Weights of a small mixture-of-experts language model, trained from scratch on English Wikipedia.
Size: 13 layers, width 768, vocabulary 37751.
Experts: 32 experts in each of 12 layers, 2 picks a token, a softmax router.
Training: a variant of Muon for the experts, 494M tokens, 7540 steps.
Below are experts of layer 3 (counted from 0) of a mixture-of-experts language model. Rows are named router (the router's row for the expert), gate (a neuron's input weights, with its number), up (a neuron's input weights, with its number), down (a neuron's output weights, with its number) and show model dimensions 192-255. Each number is 500 + 25 x the weight over its row's rms, rounded and kept within 0 to 999. Numbers have three digits each.
Before each expert's rows: "comes before" lists some tokens at least twice as common just after its tokens as in all text. This comes from a sample of Wikipedia text that the model never trained on. Tokens count by the router's weight.

# expert 31
comes before: "1", "2", "6", "3", "0", "4"
router:481488462521482490495505460469470512488482481524533483556498478537482470429521524538550498506488516475482495547470478528502514499467524454496489527513482500489505496460495500509457467499482548
gate0:522481474503460451500504473484543505518514534481505524498500531508489512483481536483471494556489515510505507493543486497471487510514470506485452494525503531556455475496467536523520529517503512
up0:484533507465513528545522547485521474463485497509405510573496509500509501457543477490486469509507407479522486487463502555520505452458487509497503500500512556518482521496503507529429459521478484
down0:511468470478495489480504511510472439490479527514505448522489476529475497464476512509550492510543485509500466496432498503493521515512536499537532533517493499540504528508510485516465496482493553
gate1:483511501503470494471471474511461451507483452486499505486473518483555487478504502480515483536480508500464511489495483458524504503520493472454528513544476482496518525477510518492493509451522512
up1:498482486487495494535489522544499455533549476472507454510492474521508501489524485519534467534513499507512518532518514504515523506481484522468518486491493501468473496539501555496544474542492471
down1:470529454475505470453492497501541487477482559495513545499508511503476467495525503474476506510474517520511474513491487488508470509534507511510459475477516464492526510516487493492491493491501513
gate2:507479520478492495521496489507486527481449462487502514512498464496506463516446494497543489521507475491484460488497509467502490507482547481518495472521474495554530511507534511437459500506504551
up2:506498476477472482519491476512486463492549468534483517481519505495460510458484508501482516462525550500504515510491508470469516512530516491550526538491469507493472503517475501512427501505462488
down2:489453524510508534505480537509527477513474556468453493524536485505493501507470499533500518506521548499520508459526535472497511512504527523513456510503493468474542497491495531467490520474539538
gate3:472517468469521483463511544519494508497501510490504475514505489481479538472497475501491482494498521557516509495480512505503491498552496506552548462460500460459553490555477524510487506496511488
up3:515467480490486476494530505511507522511513546432491460480494530505501453532476516524477463510541477467454477474516496513451525513490504455506519517466480525485499510498507489509497552479506510
down3:437518549487545527475461495493537484481541498473525515506520502531496488490469490438454486471501464471461497469471524521506498467478507508462494464484477494485527492508542502477475482469560486
gate4:463504470513486492509475534485501461500478538527476474512474538483423499436520503542479517511453500523499480497497494478472508482487494519508546485497476485497483484501498510509512524496513494
up4:523473503489482464522534482482502506534515525522522500496495479508493537478503476502497492508481497535538483536490484536519516492499460503501521533518431459510526475498497447471481483479516526
down4:473480543482484508528475466471464516509485525502499505449506458546474512498497515502522491467488452481520501458499546484507506500520465523514503505476507527500525517510448475461502526487508525
gate5:495503496530506480495499542464498537494542508465497511523501474472497470479507450521497486502561525516499461524505513489517517501507515520504501527476489490502478455524527501494512463513473499
up5:490556519495512508518504515514505489494496489540500497488459497468512481509457480504467532456547479490474498497467488495463468508482493480531531517512538433486479551528488479499449523458510521
down5:516517530529489493485499485442503519493546494497483519518544497490479490496464497507505478465512484501489519497504517436465462507551564534472497501497462525497470477505485465554517522501499529
gate6:468488503489482521481540496493480561486520520545516523515509502504480490563527499502473502467508473488493460499462489455482495503488497492514472462566522473480514460497511495537485496488517536
up6:475448481499515497496517472478522505491505508486507461482494507532500497521473510537494460498524532500533539506554517513509448486494497494521495495527507522458516521490474584486534512509475529
down6:500454484492492484499490493450469517541486531482459533500509470484496534500479453479485485513513525514507541517487523479510521515437506543451496530469512496464506499540507522478536524493536460
gate7:559527485492504512502478471523518522514507495494523438511494503498522522517483477489489426488504491505522510495497516455527491526529528487488536520515505508501483499539477510523473482508504500
up7:459458493508480506492513505490485486494499522435531516478517499502487495456504512480497513490558508473507524501532478475517528482512529522494478463501490526472481500510466562466496489489475457
down7:486508502458494516496500486507530495511457479510536514504493512499503527469487510496496475585469551541503526489519493505482544476459494511524504516474520481482561509470486479482515475512509483
gate8:511495527506494503523489494503552580493528520474502486500486486489496526478494476511492515467532504519514462473488481507500559528552522549468518513525461472502456440489526467458456519507519454
up8:541504506554508493517471531476529457462479494514519505534549486527476560489520496500526514466507518489509520491547511498486526509472522541465517468502489512429510497485503521518532474491505467
down8:482492494469458477510496518484493467450536545496500546491481495505493456450509458510466498513508503484485501500533478532459546481534488506498538482480493527483526496508531489488554491496513481
gate9:536497486504480521487474485522479528529503504492501501547511502492495501452501523515488491476561472497511494505522532499515476530489496507487498509492505519481475489546506479514487472534508533
up9:531473486481531521504540512503493543514454489561474505435494531488509521547526502514459529519557519517469518496502531525478493462479503479527493489506503529499473480513515443470538492500479460
down9:463479469496512528522509469479486541465492499494514483486496492494481500508536489507511523453478525477485549513503513520480512537447466494474467525507478523464516518484482492457509481517458482

# expert 30
comes before: "| ", "|", "-", "- ", "\n", "The"
router:526513461476521492527452469476480478558511484487531453512516477526479525513505440503463496481522553502541505507492489509508536519471528459526495516465541489474501473465519488500545478538471513
gate0:510541512483510509531516519492494489406511484537456501526515489498475458533499477521496484511466501519484549455544517519487509507524493492533483489464477482481499507500480550520526548455528484
up0:494452468498487493449514496516457472507509460540494483499514475477536525520514490530512525500474514543552484532527528500455474525492510491513496504490526523521501516509464519556521493494496478
down0:545501515509516488512520533523509488490456521497484558500531486531517508503512545486514490559479513468512477526529490477516527526485501488520446522519511482519498510521516495517528462494517507
gate1:517554482481510500455510541473514519553519516459496480527481481507491528486520490532482486488519539493550512518504511520529526498533514519530503482545443502476508523543525489503497470505510510
up1:502492549477521435510490472541512485481501491527456494461499506491506481556508506494511493456507502458452496480473489465502541464488447476493491459480541505517502551468530474498522499498477506
down1:482452475508446496465533481508512438469531470479505502489442495482488542517495522511515480483513452525515500483497505510493535465490498518527483475444470459551505485526456503481474503499505487
gate2:443529512493491484468504523474467455513516532553437517481505480510503535518528507488499533468518478503534506497487489506557518492493480486592452484550482493533526498480520499502484460489525496
up2:483486502532547487454500484499488476500534491477497513454525478480527523532469529514500498461526501487481499539451493462558492515491486487515500492512476467479508498525501525491495524522453500
down2:532519501476497520502461508521469523512534528499510518467508483510514533495476518456510530523505490509491500556520493532526509500516511471493474487508525513503449530531495499502508519497489512
gate3:518545486475490507481522512486507467490561513504473484495485467484504486521508503480534498474538476525535514492477492509478532526477518531472448489508467481526461507518508468506504502502486507
up3:523527519478486515432480478494527527535521505529481482523540465520482570517539516493510490527487478504507480498498494467537530469483521523460562461458507479495501470471468492528536505510479488
down3:472508491521539547493525508504528450476523495501510456490508461461486530522522549478500479538486478487490509528502480531480507548482489517516513491484517491499465453520471506506494505459509523
gate4:484495527508493501553505482490505473495485545486494535454503513507507466500497516508496478512518523500485485516481472446511481511508506503429505519477507489521487462476488529465488491493512487
up4:494519525467535488467481523497519528540513497494473477519469487508498494501496527507535513490490493473486582492515447564506481533523532443509489476540541491490515521488502490454491524497527493
down4:486462481478522450451452505527468511481525535519519461492536534522524519544488476545472526469501560529504527491515526525511507541520499487477505506518482506499508496472452483515498474486510489
gate5:502469487499490479507495490485463513495552491492547517529452512509516534531493479498453519505478504521506493479508458527504470469482506513525539525529485530510520492465493454552499519499472541
up5:498492481490499478522511489501510506503497488550468527488497493493478499485485487505509512497468506527445485470510485507546530484491523462526529497494525467471466554498500508519492497505485495
down5:482509489527537444548431476430476536542446484512503517497467484475475522556485491485500514502484507520529535520507475499512505481463497498497537484483500487491466498511482526478491493485523494
gate6:514533498508499480505478511481508493482528447508493513502453508509513522473487516521517481490473488523501456527464511440499518484528484458506474484447476462479471525553521540558505500508497497
up6:455538525484516510521505481500513523509490460491458507499525453476520516509513470510502522563487507481504496545550520537512487462505490508498516500480532511454506470516491522510486491534519514
down6:513473519489502546494531470464480525481491473507515516511494541471470466521519526546528496475544529486464506494520503480478536529511470530516504497466517476551484495498517480486483500522464464
gate7:538429484462491473492510528498471534483488524529547515517486494501503514512514497510480541501492503493510512481498520455510480514527462520452454490526522496527473488508496482495514534486514512
up7:451511479546565525503466490493493462497493454545480450528496478488503488500480477486477480568499540521526479477460484503506505461502493498452507510429460457506482542514528501479489521506460502
down7:492456506530474501472526483490513505502502498540517468552522493518520510487506509533542519483518507517518449515488490494451514476468495524528473492483497503448523525523562518540473460527507465
gate8:504534521524443491537516482530539468486545451505516508491504504506477560509491504464464453522501469504494471473497483488524491477479432484513498512501483454498463506523523523548521502517462500
up8:496488506504506510495504465498502533525491541515517542461479493491508501499482529494518496465483491499459504475553500512490462537484537497537489486507462581508496564504529484500497494502497480
down8:507514481482523505539533501552480497506526522502471504510466508528533507474480527493497477559506508497519492501452523520506462525523440503516500483517511494544527468525513469504517527494540488
gate9:459492561503497493464505500541511531552521498477515473452446533491490489475512498459501550424515475534520484488456503481496486480517468497518483512545513507483485457542499485527537503496535524
up9:508507520503507490445485536479479483524466531471505546525521519494517488504450511464513489453506510495493559545527484496538483511520535481566457511493503515496535492469508546512494490507513523
down9:506506518517487520508509510504474529540511524458470518512541507461535487510533533568469458518478499535527510522499504481507497516515501536523499503564490495434502513480528523498480513476483508

# expert 7
comes before: " | ", ".", ", ", "–", "; ", " |"
router:523515499510514507459533505536493499523477510547538492516476487426505523440517472539493504518470522501530508485520521496463499514501528515514484513490495496550495472502509462509506480500496490
gate0:516506486435526505536501453462524457480488559485485516478453462501473470493542474472501488523519521477487522482518490476524504453519499513482501497520510475494488508536485511495500487509486503
up0:523546508483481486509455540504491471522493478464503514524470482496486526478527515481481524497497493495526500499489527492485492509473511500487548467476460479508512515481494538518511515438489480
down0:533501533480496501522499500474535508482532487487531512494515523492476538512488543481555478493529486467523494477509536507531540454522491495515492506482450498480502539451468478512493481499526480
gate1:511503498546542470526475536490534473553514506472515494530500512519481509518516504505504469514504506522495497518524534523501434541484524470473469499447485537545491509534502485478477464527489516
up1:475499483475493514507476477509495521511492520543473527479431476543486511484496504487524481526454493522500524486501487500470521517502518502502501523469509465478511508493479478527504517501477515
down1:515504525544531473536519522477508510521486559511500513482477510505511484489468528525473475508485465486547539497506507573499478485462502549512506505522510510498489449525540484522499497502490515
gate2:534474497532497465517504503469509494509527506519447502540501457462475490476510519512494499526495472457486490464467516500470471493523508474542516453507472479500511518477463509517514501483536511
up2:493447506476477499505506496533528545507505496513470536527508461498562479493516468498471471478503521471502524513515493514532480505522457545539492537519448517486484485440476504537503475485513515
down2:517503551496510502486499509497445534527530517490464541466468481546445492468449472472521503544516489525506479496507496512514525477502452551516471561533506518566478523486538475510448482506524515
gate3:504547490487514495480518493437533514516527539491525518504507513451505474496481523492472509499484492470517497504517479502510502504497510489518466464478476502543482511495491473563446478473472518
up3:515510489477500549499533524472510466512495491523532521476461511539483530478497493494488496463478461538481522517537474506530522527482527495464463480523524494471475509505491489491502517485509498
down3:492462482515519471528480469519500503491503546491549475492507492505549538516487487478481520513513508522502498498481534505470503500504474500523475494480506488497515504491508543495552516515509436
gate4:503516477492482477454470522504530517481531513515503492513528482479495556501472502524480507538485484472516484486518528516503508515488509471503507458522489502500487534493520508480483487484503498
up4:501540501521480514488427473499514492471485505512537493501494489517507557460535468522497508534501516510530501534515513494514512530513500478607513482525499508516511427497531501484509436491502485
down4:491501499525506537511527547520459518486452459509459504490500467562450528502451509516474533489499522511464489491528538470510509468524513475514474492512499539518480497521496523527549478485559470
gate5:528508514536488515514486507497499461468476513510520509477484509501489536466488529513513468494482503475450517511510449526491514493511500496520526478502523494518499472507530503452504540570486485
up5:497492506493472450497542468505473514520468440514531534502498523466500535499516513498463482497471485540508506502467468541517509440513487446540490519504522523480514515481512438543510465486484492
down5:474545522496489487507481478518417517521503481471494544519496472501481519492472562543491499500488470496489534511484444488514506482512496473506462491500494516526511446510529479530511495508464483
gate6:516523511533528542512500490450523462506510499493462504522526474513485530505492557485509511507540489468532524495497510521501504517475492498498503536487528521487470471553489476504539525514520459
up6:485453524502544530514507464484479491510466520498483533480555490507510489494443545490496479497514503480504463470522499503481540493500488478527515504525469474495504509479528469502472490484498447
down6:500488479505511477441500498489535500495499544534521497517481507500556499511471468453462541521529505532517523506445466501472464532465509515499548496477492475550518489537532495508497520500499487
gate7:505460538533527505499492513521540487524511467498504499490521507497537492501494471489529560484477488525442529472514521541470467514492487492493522449492522483514476499458528526553480503521500504
up7:463556488548482470496490537514523520487536537542520457515508546535521494498515515518497471515479487497477472508488503477497515484555524463520551539485540483473486527482549486478510513523475494
down7:516533522476524499495493513510443485500499492522496498488511487532489532467503514497505482490539480505512521447514503474500492479482512508484489511524476526520498482517495549511495520501512458
gate8:484483465481509511505500512489483550502565517522530484503543563511517506500521451492475531491524533505526542485517510525498518498527498509507512442548506505509516508517508470492518531509528535
up8:484521465465481474503557499481521473489499469509490490454473493507492491511488457497481506514481494480475514490520528531474468460462472490532476505493508467511506471504479469502505514479520518
down8:491502505480517503490528502482537509547460545519537504563473510461495486474506508490499493481485444471469517509527498492477463445488521523508479479482456514483479525529501490482518507506474514
gate9:503544485517502502573482442464503494527502530510504489503500503505494495502495483472433496454495505500537497467479507531539481538471482521496501485489496501497569481513470530504498505520510472
up9:455470521483535501512519463486482483511483496510472400518486487500495479523453491517509544519439506480513481514495567480507503501461504466505531521485515528508505497498522494503499439554504509
down9:500480524472478546455570477490489490514516502527535485513514518514541495465537489497535500469506506493503491467438435462489525514493502488521509518495500495532542484486547493480490486545502442

# expert 14
comes before: "0", "1", "2", "3", "4", "6"
router:455527489510467546490555501479461516475462489526519551566482539499490505529517501453524488494535496489466481501513480507477527537481486509484533485496492466506499456503495512489459464484491483
gate0:495495501506461526520499435559494515473501487495506496512459519493545508479530495477538501480514475490556475502507484490460474500502506488475526515459481509527541478507523515486539503494508485
up0:466494499492523494524510512461484494462534476464472492511506498508543512478493545521475459489504489500484510528487525503550494503499511464437473493476512513510540559508503502498496496497430488
down0:491517483550500487510477487474495481525543462498545500489491499517515473449522499520505509515432523505477503485516497513523476517526497475463489492481489537514527558494528514502519480510477496
gate1:481545545497509500446492506540494510486485492489511511478467507498486490470471488516475446503444547500486535462515481488498462527549495518485514497462510488499516534473538466499500544505541501
up1:527453492474516515508501521502517526502497517504468511515528510485526533456549506510488500520533497519489483472478534476518507505486478498508494486449525500507490463532488476507454516538526492
down1:518511469552506513514504502525495509496430495468492506496471522516465479487506505473528465498514479495513499505499480502522504459486474508516480482498459498495520479456475497511504493510531514
gate2:509489499530459547476494461446499543477497500453514484492502483519488518501537453496480495487514484483480496449519530510507524453524460487462501504523495533513507482468511498496473476526492513
up2:459504493498473527505518464472462502505518522456492506539458518534492507496454490475490514445472475538477510466532480470466489497468425490489536505476497485534476512492486490486482473530491505
down2:482493543507502461474518532529473499466471533544473507496524531509493495532493524485485486511515497465508515502478477492484475504457489500511527513506511499488516545481493526558514498499493470
gate3:533566502538517482491506486489506500493511498498488475450532488494499498480518503501494500478496493543529489515488499515490496516478499547492507548477473484515504487546502481472512489524529521
up3:510511508483488486472499476530528444503514490531423487548482501489518491489531459516474437479497511545509497467481462456528517497515503495484447541472488509515504510495482466473526461508481516
down3:516502512488516490503481512514483525529500480497492517482482466481481472533502523536474498483454494505484510478465507491465485509511516522516485516481500505476561531491515471454507473512466522
gate4:456504508477509536526497458481486475525503489523518499527485501516472443487477457495468496486509495504517544506463505502483531480477452505463508455477498482536471539514479491464522454523513521
up4:496497481514497520512497544480502540439505512470497475511479498493527531578515501485481431465489512457516494465530515470499520523499508526512508509547484473466494520528504493492447495505479478
down4:463524524542457501498493502482509497475489506471491536530495532499538508521481507525482486490473478506551495497509499535543453482545524514501513488514493514494523497525518469512467491551504516
gate5:557493495483505527506514474509516506521454480499518512537475497520524509558461506495479495497510509509485454490494540450484490497490500495553488502490507528495493532511490484478488552513497468
up5:509483509503503473476501507542500512509487461505493489508486468481488487527467459468510524481489516515497490487510517546518524528510494494459484487475479518473546487495505496482497480497516539
down5:491502470491483485510478498523502517558481465525432542495464469519440483491509520491501507500542462503529476513488527518513492498537516508499487480508486528502520537554518482518506475472514502
gate6:504515481494516482473524461508510473501480544489504446536491498483492523509486505470472480485501508495509502520512508514502508494538416559506477507487483484524488500510515471507464534542563490
up6:488485492521481483484482540460482530490486543490498500498543506496477485501517475524506516479524484493506531536467488523526508483502475477492454553501515502481525488462494520474486467500540413
down6:515522483534484496517511475519481519504469556528513475492547506501479498485498487507488547486486501474493491521452435485513494479527545485483512481484473488479471530551543478528537498447492537
gate7:521476526492520506460486550510508498491492508502458469529555495514495437466485453502510513485500520528536466477574518448482498503486470462490439517544511451484490507521461539486429506495504470
up7:501513501513479506486488489484486511497527486570519491511501490519484545507475512501494486538504515495502508470488472477461470498507492516496513463509524466503479505463454520501522505508528474
down7:447467522532466510468500548510500558498501496473551484490527534476500517505482512492493505465502520472474447508517493519518513492492506505489515502523511492472506475503471484540516472448511541
gate8:502484517485491500431488513527496545550531481520485519516474487512491510499528537484495514479504540521498479520478469482536551414500449528495502490462545516475468585486514491477498477492538471
up8:481531509500474501539530505525471475498479553512548505462511511477505484504527472499481520492495471490489480530517523484471499497491468529501552481507508511502520556472509491506483519511500508
down8:540519523480498471495518518476432482529503472505479498485515540496497533484503493521543483531497538486484541533527504486467530481490518474495576497453524502496516508467483508546531504518466539
gate9:465462504489494452496523469461484509471495479519477490502468488509549470514484502504484503513511446519562483487461509511494483509477540510500526494497490522503579517488497538514456510487477512
up9:499477501498520471508514498458514456520472496472463493482496491507455500541512496517507490491537518540459495512499515511494476483521524455501485500520498508537504460492484468508516521492485471
down9:485511577516501521500499481512551496492495526495544523449486475486504536512469491482557525490479483512465503516518558485512520470496465511475497499491504495496457513498488487501451519512555568

# expert 0
comes before: "\n\n", " The", "The", " He", " In ", " This"
router:469457489480496486506510501502456525492462490484543465475520497510517528514524459522512520464483473481472479524517461452462486499507510549495515514493508526502522487490484494502526501499486474
gate0:484464535507473484457511515520496496504462524472508516482507469509574503511507505521423503485498486530507527510495448479516476502511499509505503489487517455464476498526474469504505499454462548
up0:486522429485508503556494522499496499484494504434537486485528510479541509476470529539512465484477505537469485512525475526501494571523514470477496439416481537498506496476496479502512519542478473
down0:530563502505494522526502514488472515473482498520524494534521548490493531469477510449539501511504509448509492495501520510484494458502510465471495516525525503476510515502478517533504501514518459
gate1:530517527504521528505483489505490515506499534480477509479487519527478453496518515505485492467517511468581489493493500546496438479457474495487512484489497517492532469520485531512514512495511515
up1:541476521523482512509550457474521536492451489486484496495509529512528487504492492496496464505522488518498495478493485486492485495540501463447535509494476505471481491478529547478517449492485499
down1:502493501515518536503477500489507514492509514479522505498525522463466520511453489494476527537491496529441519481488463456497470498475504487492487537487507546492494510499500457454517516501502505
gate2:503492502516524498497534427517482516484487463521516524489493506513452500505531467517503483530462524494537457493484493467500519509512528494493500481507493475503490520467478488488523476522538460
up2:516495571508479549495472505482507455473503481396539494530490527505474507477508519490498484490516539501471547488534491465460514465503476518505478478479478522444484460487524510487501453495498500
down2:503482482565488521434495476479510503514488532422454491482508484481482458495501527479521542510511488465501530469539513457461508544557490503509483524494500498485514550492494474511498524552497513
gate3:499478475473558468490498531502536503496499515505480539537476462513484472448491518476463488520518482474519513495512474491541517439506488463484493502534534479477508496543519493564522517436503464
up3:515484513530463539515520517511544486526518490515519458493491556519492534463524471502482548519479568523497497515503510576479508513502521512478530478511478471490483519496483432475540483492470534
down3:503486558525472554497564481491473510512539477462474507515493481534467523500504538492439485526516480511484499483521445519462547522501493508487514579480493485450544568506464471477476501501512505
gate4:513537500520434489500539502513491509461521532469471485459490478500486500474459461506517533489479505503508490497482506480490487524528493515501441557512497467539528498470461480509506493462472547
up4:470503504513520527507523541504545497563494556482507486485514483472529447494503500483513533465457502514506486468510509504500490521465443479497489477519487496509502491502525503520508504501530528
down4:536525489471477536490511480530503521482571446513537495477508521504492515539502518518510499539505501484498507502501525500458508509510509513472509519484508480487532478506513484461501500513485507
gate5:509486521493487512487457427514479472505500528516525512466459526495500452473510504488485489506481472522454499508513491491457489565494467497531519483521475536510467504501476503508497548482507519
up5:517474492463505441496502502511496482533553502484530484544525509508503482497515486504482488521521496508493507488545521494454508488483537507540495546513506513521533491491515483515517548523478524
down5:480482514490537503482525498514488442483556450472489519504537491526492519460481517476485526527515530463507450489497528498540521475535518553484484498526489495498507522493573542515511482510492508
gate6:502533502471476547450498524557479457496454463500468497490549494488552491479484502493487474467467511479489527521552533489504487505519478545461502485488493530489479514494514488509511530511527511
up6:558481479498490542497458516538492475479520531546498481515480548497479543510505495495514538583496510485507511453467481513514512494525484504519453519494487516506478525499502505536496514488519522
down6:471524512481524522501501474481427522495460560518496531513479472476470518437482541439505483508462474551472498494497494461496550547500577518536456484493508510517491514509502478521509431496524455
gate7:491479490475517447525491510504485515467515508497511471516530533520522537472477485501532511489540495552495550501488504550513460486493462500499533483489473490482494457523485486519477501532517516
up7:521456547480524516573534478465500518542512525521509476507493497482518482482489504493479559468492567496473499478500505509480506483425518518478533433481495487512459514486532532497491472536535464
down7:524497520431513530512536513506461517498439518494541458501500468494448514437489496527487516506467523501492479443486520480514504496488528495533513481503488518538495510493500508537502459501546497
gate8:481460446503470452512484474508522517497507481504457560460555485494483462526524503523488478516524506509500500491510443468490493517548475495503499545523489471475494511514596564536510539486494542
up8:521547556484540441517507526517509519485518494541512515511493478523499543496505492497526477470557514513496494501483503531430540476572498494509519484526471507495548513503533472514461503469484466
down8:507522501505500529523472452504495495489505487500504498533487533519513509485522499521505500469518508460483529495480497503533488527449498520542484483490473531529444554466494469468517494534482498
gate9:489517509521515520496503515491540534511511522515499494529535519497475520478535442485465514436495496500534471523509527491512535541470543513513464509490499513462456490509490493444516506493512543
up9:466489536520502477470494484495487497469488452449515527512522504489469475484432465488517519477483501491469510518488467480464510500515503512488511491452500521481509488468514496490490476482485491
down9:487547544524536496478512457508496514489470477509482437485467520488481500473477464529523489499459512499505478517468476504501474530476505503444501514492505572487510479527526530513487477522472497

# expert 5
comes before: "\n", " |", "\n\n", ": ", ":", " | Apps | Goals"
router:507480490527556525506537528448565438497470518500477470498479476523487477537498491481491472512505468489506548550512519482507477467475512445478490518518509464490476492559526480531507493511502495
gate0:540481491467453494499495484473539537477541541504505493514507498518537464493466494477480472485502492533482510493487463508523472485509510485495526476501478482486554453512518530546479516532523492
up0:506534526486490457526488489484514476503504525488495510453473524525489495502529543487500452543497488511498470519552489529513458501548509487476465505509505542576461467499498504472510488479507497
down0:481480486513484508522461504557518421491550488485497478486476500485506504547474492490506543478490491459479489491487481501462505530500502500466513544487484502505560465458495472543495517498528538
gate1:499524514475483487515483505471489452490448465473548483488486498538486553502519502488560499486457520473541495529483517500497457514508500481471508520509507521506536508538464464489507445479526472
up1:481487466508516505472502508508520471450523501479463539481520492498497514485484517485482441521549469489476483497546493507476483536562487461543532480526461471553532478477508550457485523477462512
down1:507559511484494484515488506483501453525506464512520566490488519471518475514475518505518510519512508512518502485535516550526480501506464500506484491487499463488495531513471521504451528519435482
gate2:470511531507533487519524526460503476512497561535511531525478485499522511532484511492508530555510493497461536515523520468539503490508514487514491525510483496526510517540495500487527499484519579
up2:551519536493477532483497528511519457551518508490489557464482546491505483471485532539486499483514530518543489502510439526470501487505500495449494518534523485495477509515500557502483507509514527
down2:454489511521459479511497532493507517501464493500542518511512499482537496488484508481522509525494491489470485537492526573487504524509521544505505539517532509486490476492525488514488522510526522
gate3:511499515530498472559494484513533443443485502498507504509496499461475510523486527450537504492505532543492555491493512538518563462492536521474468527476472469511489519488521492541528450491490515
up3:511522530531501537486474461503506475470485499529536487518517480527525509498481542510454466510488508468486470462492494534475442494493523502518499456474465469516491500493497492487511492548515488
down3:498466484455482487471488542530482512498483496527522508511482520522520515536478475521498530570490517458453506493520470511475470525458487494528516512468522480498517498530515463510474488494504497
gate4:510455530479483467477493450483526519550528521480487491477510509513540473482504467490483491522455511455495488483486510468502530503514509482492506521501444575505546460499471459500473525497478501
up4:495478522500482524522500493493497527498514501472534490477451491502516504540496437514513463532491521496515472510540454522479501491473470487522506490497471498481524526452510492485458504508497495
down4:520511499502470525517514475494473513484552486493460476509495478496508490442489500518485491509473528528502454505485499509506474516531443504489473519462514513452509499488517523488496513518518485
gate5:530492504458483526523505464498499531454542491533568503485509480459535516496499516484509550479492466465519475459456485474507513499520481537477451492536490510498495507523520494492534527490494475
up5:491466496510519529473518491453493536479542523522500521503483503514511484458478503462558539470493458476523496477504484535506464487515496500526499496479476496489500504519480500467473532535530484
down5:523502485527526470498503464475515454488519471534500478459471489477520549488501483528532522520495489526496514466504504477521493459520488492517501532454515518527548480513476467487481480533490497
gate6:484494480551486526448480514478529487503462531473520480537463479507498521537466525523526482472484496491492464480492475516568469482506512504498508549501500482508513497489518480529538517481451482
up6:475478521501531455473468473528506498483494471451498479495506464495465523465518481551501456500475490494456477532496487518492485520548461527500488498480530555511521505520484490510531520490509516
down6:553544505523503450509488499485552518479484504505490487544465518491462465468533510508488449463479488515530519537501491514556513463507481480517459512538504479547500493504429544476519495530534551
gate7:529487486483516501514538491466523478481533508461520518499464489503485506507512523530503483475437490533479520509534483463514527528508482469503497478474467480556484535455495478506515538517525465
up7:533482527503506539501508512510492490506502496537461510445550505472499499513508486497478501487532501464527453560518504547472495491473492521512506525493494518521534537543514515525502493489492434
down7:455524506528517489511470479539518527483510521508507539512478490526508514499506511460490473523499506457509532496458513485451488506524500533502494514491530488478493512480497454544517492507539545
gate8:508509471495522499532463451543483466489476482436510453471498512511520493485471439479505487482571518475468523499485468530490462516484459503513527504472548518492525505512518530492479502564506494
up8:519522498527486515498518456487512503517501511505513544526518504481515467501482539491534557513507540513508516489496490508485472458523497493524466488515482494552540515500514539495474487454536484
down8:508473559518498461546484506518502458492507513458466510537503488469497543505480514506475485481504515505524479511514537526525504492441513489466486508491527483524464526530493495517491479496495524
gate9:470569486509502537481483524503486490530493457519511511494485538491483514512478510504539536499473521483517518506502492489541486483517472515507493484499466503479497504528491465496487432458526503
up9:487493508513502513481505507450492499508508513515472507492500507486520464542497525511472474469445538503505490525504487475489519483512513534515538481504463487498479475510502500446478514505531520
down9:522466513508473498441483499508503478527518531509507513512481548496480525503477520458492480491561527516497507500473485528517524516461537487490492529523494473558514540498491504526520445503493505